Weights of a small mixture-of-experts language model, trained from scratch on English Wikipedia.
Size: 14 layers, width 192, vocabulary 2048, 46.5M parameters.
Experts: 4 picks a token, a softmax router.
Training: 472M tokens, 3251 steps.
Below are experts of layer 5 (counted from 0) of a mixture-of-experts language model. Rows are named router (the router's row for the expert) and show model dimensions 64-127. Each number is 128 + 32 x the weight over its row's rms, rounded and kept within 0 to 255. Numbers have three digits each.
After each expert's rows: a language model's description of what the expert responds to. This comes from a sample of Wikipedia text that the model never trained on.

# expert 52
router:150092128096071127089116154098097118124103087105180120161106165175138113146191139129130150141080059090094160156080178134184161178188157141119144163094132100095059111100142127113143134134129097
It responds to: ist, ism, and f. Suffixes ist and ism and f pieces in words like journalists, medalists, significantly, Pacific, plus political-role words like member, politician.

# expert 23
router:200111167109095046112071148115094127082141132140155105111101106178129145126135151119139179094124092128122105102196152121151119152178137101120116156097145115063088105093098139113101117089157109
It responds to: Plural s and inner s. Mostly the plural or inner s piece ending a word, as in seconds, ratings, exercises, concession; also pieces like pt, bu, em.

# expert 50
router:145206163083149108124104145153152150108128124127155108183157178094182122180194159161082159161173141155099128143139136128126105144147077089077087120087097086101104108123089154112123133097127077
It responds to: Capital word starts. Word-initial capitals or pieces starting names, e.g. the V in Cape Verde, Ma in Maxxum, County, River.

# expert 20
router:167165147125152135081124203112115135095143117110173115071082109116107081097148108103128093099125098126113095103117106157124093140106146128156146188097173175145127190130114140077121100182140161
It responds to: Space before word. Bare space tokens after function words like to, the, by, been, where the next word is split off, e.g. To navigate.

# expert 39
router:170054146129059101126110122084084095058130114114104100085129080151093180104124164145154098095165167131103103088156183164154117129167126102084139103086129151140119096111126156140098126119172125
It responds to: The letter s. The piece s as plural or possessive ending ('s, edition-s) or inside words like Ma-s-sachusetts, Di-s-patch.

# expert 5
router:120153113112123114138157121138074078058124122182115110125099111102104144108070098134118097157174136130161149127152058141123085016147142175163081126139168144167164144154108143170132118151105160
It responds to: Prepositions after verbs. Prepositions and temporal conjunctions after a verb or noun, such as in, to, by, after, during, when; also word-initial in- pieces.

# expert 28
router:147144116141159123100121152067113098108130135150184104143154123119091131138152091115137151140129079143192089119104163126141159138193131093127108055177144067113120098143094156130120119142122134
It responds to: Mid-word rhymes. Middle or final word pieces like et, ine, und, ck before suffixes, as in caretakers, Machine, Newfoundland, Bucks.

# expert 4
router:183121187147179173120108064118093163212076106117091134114143091097095128103154169135107097092176161122118121103140164149129148163141124100158120119142135120118121110138112133160156182146110086
It responds to: Mid-word la syllables. Word-internal syllable pieces, mostly la, de, li, u, inside names and words after d or D, such as Findlay, delayed, Claire.

# expert 16
router:095177119075153065143093142094191080141105131155137155204114143122176136163185075153100161119083093189068107134179041083117149108135080186130042154158125118105134112133126132151047154122126100
It responds to: Separators in lists. Commas, table pipes, opening parentheses and the spaces between items in lists, tables, cast lists and results, such as Colorado |, Rukungiri, Kabale.

# expert 30
router:117159156132096122065156116161094132151105101131150063171177107144113115123067132057128052168142127184075060114088152187162158157158124069150117118096142107097163113122094160107150144130181104
It responds to: Letter pair od. The piece od inside words like Voodoo, gastropod, good, odyssey, plus G/Go in God and spaces, dashes and signs in score tables.

# expert 63
router:089115063102155140149156155125126135074133116114158144150119161086083155108154109056113171129064086169134164124132048155120109108133149155151182101146071184142131105123138144103144160106079136
It responds to: Noun-phrase head words. Adjectives and nouns right after the, his or a space, such as first, second, national, political, age, town.

# expert 33
router:155109128162077131108140138143070116125172082096077110125118098105081249122124127075176083144083113104084079117090114148183155108092113197142131139136112119091103132166105131135157145066096149
It responds to: Line breaks. Line breaks ending sentences before headings, paragraphs and table rows, plus heading marks and infobox labels like Born, Location.

# expert 25
router:086150133086169087151124136104178112134112212128144152169129114126172133125203101135139180151109104144082097103180054130170174136040106165153085126143144117112161143148137126137106133150148096
It responds to: Heading and sentence ends. Closing = and == of section headings, plus sentence-final periods, commas, closing parentheses and line breaks in running text and lists.

# expert 2
router:154111117150108124141145142106163189132084175171122168160082160101119136187110157143110080107196199145142083220109090146180138144133124100113186125136080094159109093146154080143120149131145184
It responds to: Digits after number prefix. Digit pieces that continue a number, such as year endings after 19, decimals in coordinates, and table figures like 78,796.

# expert 12
router:128173102076107164136104141122091140130131141161118141149144127121166178119159093132117175146098114175137094100132116130108100131129141154132130145115064112063191095113152153176120147188184161
It responds to: Prepositions and particles. Prepositions and verb particles after a noun or verb, such as in, for, up, until, during, plus word starts like re, su.

# expert 9
router:149161082154189205111147092106080104118153106054172105124180112106212141111150047159102097122079135119106149160124097151100121109172125112148115180125172113151077090164114153118146146202097086
It responds to: Infobox field word pieces. Pieces inside words starting with La/Na/Ra, especially infobox labels like Na-me, La-id down, la-un-ched, plus Force in Air Force.

# expert 38
router:127105139165137105104167110197132129125150094094091130117150171139098160141161072193145182134123187218117188116147100161107146092075152132076116153101065132177129140149104107101163127167151143
It responds to: Noun suffixes -ion, -s. Word-final noun suffixes like ion, ition, ction, ing, plural s, e.g. Description, portion, procession, times.

# expert 22
router:159135108110131175116163121161110105099084090154172134128104138171184096140151141159161103147157117134148075131098145184141114184153155089106180085157067081090125144104112122118134157211116089
It responds to: Mid-word pieces, technical words. Word-internal pieces in technical or scientific words and past-tense endings, such as hemisphere, metastatic, Ayatollah, misled, controlled.

# expert 36
router:178180175168122158122112072155072128123103130092104087149145099183106119127079139158139142133105104073072168099147121131142100189085100136128127122130111135074124110088157094123150089163129116
It responds to: Adjective suffix ic. Inner suffix pieces, chiefly ic in metabolic, academic, significant, plus z, it, and accented letters like í, č, ñ.

# expert 6
router:123132079089109121114146095135074122166130106116135194099131098110124123122128048131182125101135130145115128092152124170130132084115163094156178129091083162092138113122133142133157152073061131
It responds to: Word-initial stems. First piece of a lowercase word, often a Latinate prefix or stem after a verb or article, such as re, con, app, ur(ged), fer(tilization).

# expert 37
router:085078121163117117150143134157139195157169130114145153115173160103114137164153106117137146134065092086129139084081109125079107091064151121139185164129095148163120122097082142092163141112123114
It responds to: Heading and cell first words. Starts of section headings and table or list labels after == or pipes, such as Music, Biography, Playing career, See also, Area.

# expert 56
router:091164134144102135096135059151166143161081149148125141096076158086179118184162176135144172125170086128106196084128174097167148067117130093150157167120096093131187110120170132094135188103164101
It responds to: Letter c pieces. Pieces c, co, ca, cu, often in doubled cc spellings, e.g. accidentally, unaccredited, Located, account.

# expert 7
router:135164124113157146145116126094097133119153098161109124112099139134129096131103153102114129090175115169113100143096089108131086157147078089114148152063137098080080127127187122122124115126124085
It responds to: Word-initial pieces after conjunctions. First lowercase pieces of words split into fragments, often after and, or, or pipes, such as b(lue), m(edicines), a(mbiguity).

# expert 3
router:155117148161155146162127079094075062149196142148138111063107112107143125115111118117088132083130138084174104087136144121120085151118157129110166149181138120176174109110109106122107165148103109
It responds to: Mid-word suffix pieces. Word-internal fragments and suffixes continuing a longer word, such as ill-us-trated, fig-ure-s, neig-h-borhood, day-s, arm-ed.

# expert 44
router:124176164142160133094104114124110097198158131128151104127092129150178095147184177186162144096167159103155138145134138148170139150162125106101108138129150158163139111136155137085156141162101118
It responds to: Adjective endings -al, -ar. Endings al, ar, il, ral, ual inside words, e.g. Portugal, Cedar, rural, dollar, similar.

# expert 49
router:086114140153100170107127147102063148083128130121134138195150122099170121121156169141177146158113129119099149106139161170128145061139078148153098115131187091098098108163126101136140093179125126
It responds to: Middle pieces of names. Consonant-led middle pieces of names and words after a short capitalized start, such as ter in Duterte, b in Dublin, gi in Regiment.

# expert 41
router:164060152167148128130165142126096095133107114120184110142144137099083116128096121131124078071039097093141123157121152120120058184048094120133105105133138143138121122129080123152143143111113128
It responds to: est, land, compass pieces. Word endings like est, land, act and compass pieces, as in furthest, highest, interesting, Catholic; also York, century, town, village.

# expert 57
router:080122140135178176107149098141159112125071090138167081101111093126150116083128151140175151077073161077150113147212136134160169149125131134134108087183132104160037122112095096159162135161147078
It responds to: Name-internal syllables. Short inner syllables of names and words after a capital first letter, such as P-ill-ai, V-ill-age, Mo-tor-sport, Pa-k-istan.

# expert 1
router:140095071131097113135098123207143168167112103130132145190144117122153085155167130087186087128156139159121174200100077159121172113143137123166188142088178128065089099075148148070169129116073173
It responds to: Word pieces after hyphens. Word pieces, capital letters and short parts right after a hyphen or opening mark in compounds and codes, like Stow-on, drop-out, Atlas-Centaur.

# expert 21
router:107060086130110118130157133161124094140158107080145157144070075159117107110117173086116148087143153170113091091119134149137097098130197112144169097151073112131094089155129138071159143048123182
It responds to: Opening quotes and brackets. Tokens right after an opening quote, bracket or line start, and the marks themselves, such as [, “, (i.e., "is.

# expert 34
router:089179116101185150100117114031094086094157112120094142114122161132164144151136125135115160102088090216112076111103085104137104099150100167138157158098098151101154076137111157120109146120108174
It responds to: Word-initial fragments. First piece of a lowercase word split into fragments, often a verb after a pronoun, such as di(ed), sp(ent), pro, con, ex.

# expert 42
router:107160098136138093091112107144169109120147098129152119087058143086102154103114117133099115195157106154070149145097221127171171084128099105166116119075079111080200114126103116141149114152100111
It responds to: Periods and decimal points. Sentence-ending periods before a new sentence, abbreviation dots after initials, and decimal points in heights or figures like 1.75.

# expert 46
router:143114159066079102159061111114102142145100096161107093136126117161132144138144090143159086123142160123070105072157167141163189165105130118055097158122170129118118110087125136185132121117118079
It responds to: Plural and possessive s. The final s of plurals, possessives and names ending in s, such as Shamrocks, Sports, Grylls, houses, Patton's.

# expert 31
router:132144158124064125080079123145158136105137143147162083155149174200114127085067078164153184100117100081122151094152159120146145106132180106155080160193191106089111159116118152132122106068107137
It responds to: Pieces after p and comp. Second word pieces following p, P or comp at a word start, such as ma in Prima, primarily, ar in compared, ri in priorities.

# expert 17
router:173140119159177143097056123177169104098108138113158112119150132143173134099154184166145177168174140138129105089075148120111143150064141098130079159067148105079148095064136005072127137116098091
It responds to: Foreign name endings. Final or inner vowel pieces of foreign, Slavic, Asian or Latin names and species, such as a, e, ia, ć, as in Sugarloaf, Victoire, Al-Mousa.

# expert 8
router:123110131164158140126086132160076073151144108128134132102170149131147097087084167114141156123135169072126109156069159118160187130181115096163114143085143135117127116120100153218124107112182155
It responds to: Suffix -er and kin. Word-final pieces like er, ter, ers, ster, ress completing nouns and names, e.g. exchanger, Master, Actress, Members.

# expert 18
router:129144172146100169169107116123231160155180111159120092145169142107135153079164080144098128106191131097136090123115097126085172124115142080100068130118096152140086201089108153118147118157116108
It responds to: Table codes and colons. Colons after list field labels (Studio:, Thesis:), table pipes, and last letters of country codes like USA, AUS in sports tables.

# expert 13
router:098170095112134134117131175142162170131104095124132143178166155126142103185156058126081168105184124140152084135102100125123130117103106128128063090109083099110114142133163111133103130157153171
It responds to: Numbers and spaces in tables. Number tokens, spaces, pipes and opening parentheses after a word in tables and lists, such as BWV 1136, PlayStation 5, (architect.

# expert 26
router:189105159174189124136105178101141096078127119154140134081100097177159097183094176149091123109099139114146179103104118133098150177082112106114105092156159114096136080081160159137148109150123095
It responds to: Pieces el, ve, low. Mid-word pieces such as ve, el, low, ke inside common words, e.g. ourselves, valve, Following, plus table separators.

# expert 0
router:088097121158136087182121127146168143131127092165032148159149190158071133149151148130137116176132093102102074138125160077089100185150101169075068132141089112126135139151100134104157091084158155
It responds to: Personal name starts. Opening pieces of personal names, mostly surnames after a first name or initial, such as Ro(uskas), Mor(let), Ba(ylor), Mc, Sch.

# expert 15
router:072078120099110146086169178114097123148096139113108099057190083173069112108069177141053083156116167112155143139149170140086124050126094077144098111094173153126163165145082137149145125144133122
It responds to: Vowel piece after H/W. Second piece of words opening with H or W, above all e in How-e-ver, plus W-ell, H-an, H-on-ours, se-e.

# expert 62
router:088118075167097159129143128163165186110089182129125149164104130108104122202091129132092140163136144117125134150085080113100124101114099145128109101115093102167131114149129123160106151158143182
It responds to: Dates: days and months. Day numbers, month names and year starts in dates, e.g. born on 7 June, in February 1998, 1993.

# expert 35
router:114150103159044164108129170102162184178151090148106091141121129125177118101066104091167082111148065111175122138115135145178194097073180124108149122204138126138130133116126155129144148119130209
It responds to: Pieces after s/ex. Word pieces following an initial s, ex or ass, as in slices, saves, expand, assigned, Exhibition, essay; also York after New.

# expert 27
router:149184128162105126184154096125131098099098130158140103127153170112093090104107090109134056097144103126198130155136183171096137135168117083113070106084125168147094094094121141113149148089176086
It responds to: Word-final o. The letter o ending or inside words, such as audi-o, Filipin-o, radi-o, Delan-o, plus table pipes and commas.

# expert 19
router:213159133088097142159141054154145139166074092102117100061137123084142089108096192130080165105153082057117137165182173128140168132140145128165154094160077146083118106116097081119170110071153162
It responds to: Middle pieces of words. Vowel-initial middle pieces of words after a consonant start, such as ul in regulations and simulate, ab in instability, ev in Reeves.

# expert 43
router:135183121045112056185134119158106073118131132158124155140133112114178179142121071145088129115171156169165172146136094100090113067142150231141067202193144131134141138082134140194108136145069130
It responds to: Prepositions and function words. Prepositions, conjunctions and articles inside running prose after a content word, such as to, in, that, between, from.

# expert 58
router:134099173149148160120095165169097133104163171133103166127135139121118085124085143137133117133117075087186079108091139153133195140098182124143150153131149069122200116051108121146095111137162146
It responds to: Mid-word Latinate pieces. Interior and suffix pieces of longer words, such as endeavour, prehistoric, achievement, stereotypical, vulnerability.

# expert 61
router:107068081136076132181139113150155176125111138115050112161127123167107129120111144114130113157151127096113109126103180126086117160162144167146150131168098135125136124201144152080170143117177159
It responds to: Capitalized name starts. Capitalized first pieces of proper names and words after pipes, hyphens or commas in cast lists and tables, such as Ashok, Kasper, Stavanger.

# expert 24
router:129134167165100139152122125115157154091146137130094126111093121095110116079079182038120184131099098098169137194112070115147178081178124112142183110079139138128063133112142122090106099142097094
It responds to: Mid-word fragments. Inner pieces of lowercase words right after a short opening piece, such as a(min)o, com(un)e, co(ff)ee, Ac(ade)my, mission, duc.

# expert 11
router:128111128171168084097131178105145138108138119072147098184130146113151139062087111083154159117129214208130139104102117156163102151167086143143159154075119153120121123114104132237154152152179072
It responds to: Mid-word syllables ce/ver. Middle word pieces like ce, ver, vi, ci, often after O or so, as in Oceania, river, governed, converted, Discipline.

# expert 55
router:147159094159110174102145144167154122160164116066166111117166124175112113190163145154121096078156078073128167102104211061176064084140167086141166118105109133120164141169107160164103140115112128
It responds to: List bullet markers. Hyphen bullets, dashes, pipes and opening quotes at the start of list lines, such as - Blu-ray, - Subpoena, - Time zone.

# expert 32
router:162097114115056139127129064046085136089136127195180099049136121155121090144164120111086119084145179098141110127062131129148095128128069106159100116133082120114145112105146170145108176161169121
It responds to: Adverb -ly endings. The ly ending of adverbs after adjective stems, like surprisingly, completely, simply, plus w pieces and quote marks.

# expert 40
router:126111114100123164138147092131125186107153125060162137152111094127151107138109152097083153165096109176141141078118160137123116087151150107161152095119094117118118122138062097135144162141176109
It responds to: Second-syllable pieces. Word-ending pieces like ide, pe, fe, que, line in names and labels, as in JudoInside, Type, Romanian side, effect.

# expert 51
router:132169072109136148097103120131077168191112119163119096103101138125131125148170089133091134095167155203084170079091178132053118114140133119154155155091068117102101178165161107088127093148102129
It responds to: Space tokens. Standalone spaces in indented lists, tables, code and formulas, or before a word after a comma, like 3x2 matrix.

# expert 48
router:102059097144106143099136085058153120074143089124162120131101118089079157117109153087154126113055184120099097116153133110121137154162112146124138092096164117135056151193171113113134123142152106
It responds to: Syllables in foreign names. Second syllable of uncommon, often African or South Asian names after a capital, such as M(bu)ro, M(ba)rara, Ar(ju)nan, B(ill)board.

# expert 10
router:091126136137137147093135200188111121168144155129098126087167099144080156124075145188115119051165152193151108132131166146092119110117097115119095101087119099180149076153144185093135169156115152
It responds to: Word-final y. Final y and y-endings (ies, ry, cy) closing a word before of or punctuation, as in deputy, colony, qualifying, Bombay.

# expert 53
router:165183105150062121103096103059080123137152113138070173112059164115180116165174080160078118131176089153178182142136131127065140140165142188148107134076114122167179239099187134088115129118146169
It responds to: Articles after prepositions. Articles the, a, an and possessives its, their, his, usually right after a preposition such as of, in, with, for.

# expert 60
router:085090136151120074163141129122160153136149102151085149163154208096053104155133158123137117179119072105140106160114151065122081172132116190111131121182073155157153120138121156093166112126126123
It responds to: Place and name starts. First piece of a proper name after the, of, in or a comma, often US states and places: Con(necticut), Col(orado), New, South, Peter.

# expert 45
router:139082114101075109168116081078133087080111114202180107164078122145109125109181100171129162135145203202153168145118198132087131140124108111144090097137141147127110151108098153204143107154097108
It responds to: Final e-type syllables. Word-ending pieces like se, ne, te, ite, ction, ice, mostly in names and terms: Dor-se-y, Mor-se, Whi-te, Arch-ite-ct.

# expert 59
router:126196129070136111116119132168165114153153098116144104145120160221140091184172110172112134082185097159098104128146125032124113095137119143168098117137095102128093121151116154171086116145107065
It responds to: Lists and joiners. Commas, hyphens, and, slashes, ampersands linking list items or compound names, as in 1000BASE-ZX, Al-Hamdan, Armadale and Bunbury.

# expert 54
router:075158145104165073151012150136188151175117093158083123191171212129129114161148093156136149181080125144091122150115126058087120153114091150134123149144079139112152094109110139128134124105119086
It responds to: Later words in names. Capitalized later word of a multiword proper name, such as Air in Naval Air Station, N(ations), P(ress), Park, Museum, County.

# expert 47
router:136094134146209104085096076155112130086043106082120121120095083092110120126133121171143140113087139150133144118126109137116108157134095111176118136104151094118106121148104088131128130138072080
It responds to: Inner u/ch in names. Inner vowel and ch pieces of names and words, especially u after Man as in manuscript, Manuel, Mönchengladbach, Indiana, Massachusetts.

# expert 14
router:179095141109146139099102130124070121160120115111161107146173201099084098105124170113186102105180102177151163183115133178150122052189076128116177086135134101112096142089116124104090129082119074
It responds to: Mid-word letters, accented. Single letters and accented characters inside names or words, especially l, v, é, è, e.g. Jodl, Pennsylvania, Adèle.

# expert 29
router:089128123158148162111175167115080141126109141103149125140169088100150159161080158168195112112135101088134128136127184127139173059087114155109127110154147134129155165154182120141190140135134075
It responds to: Pieces after f/b. Word pieces right after an initial f, F or b, as in downfall, trifluoro, from, food, Brunei, Bellator; also stray byte tokens.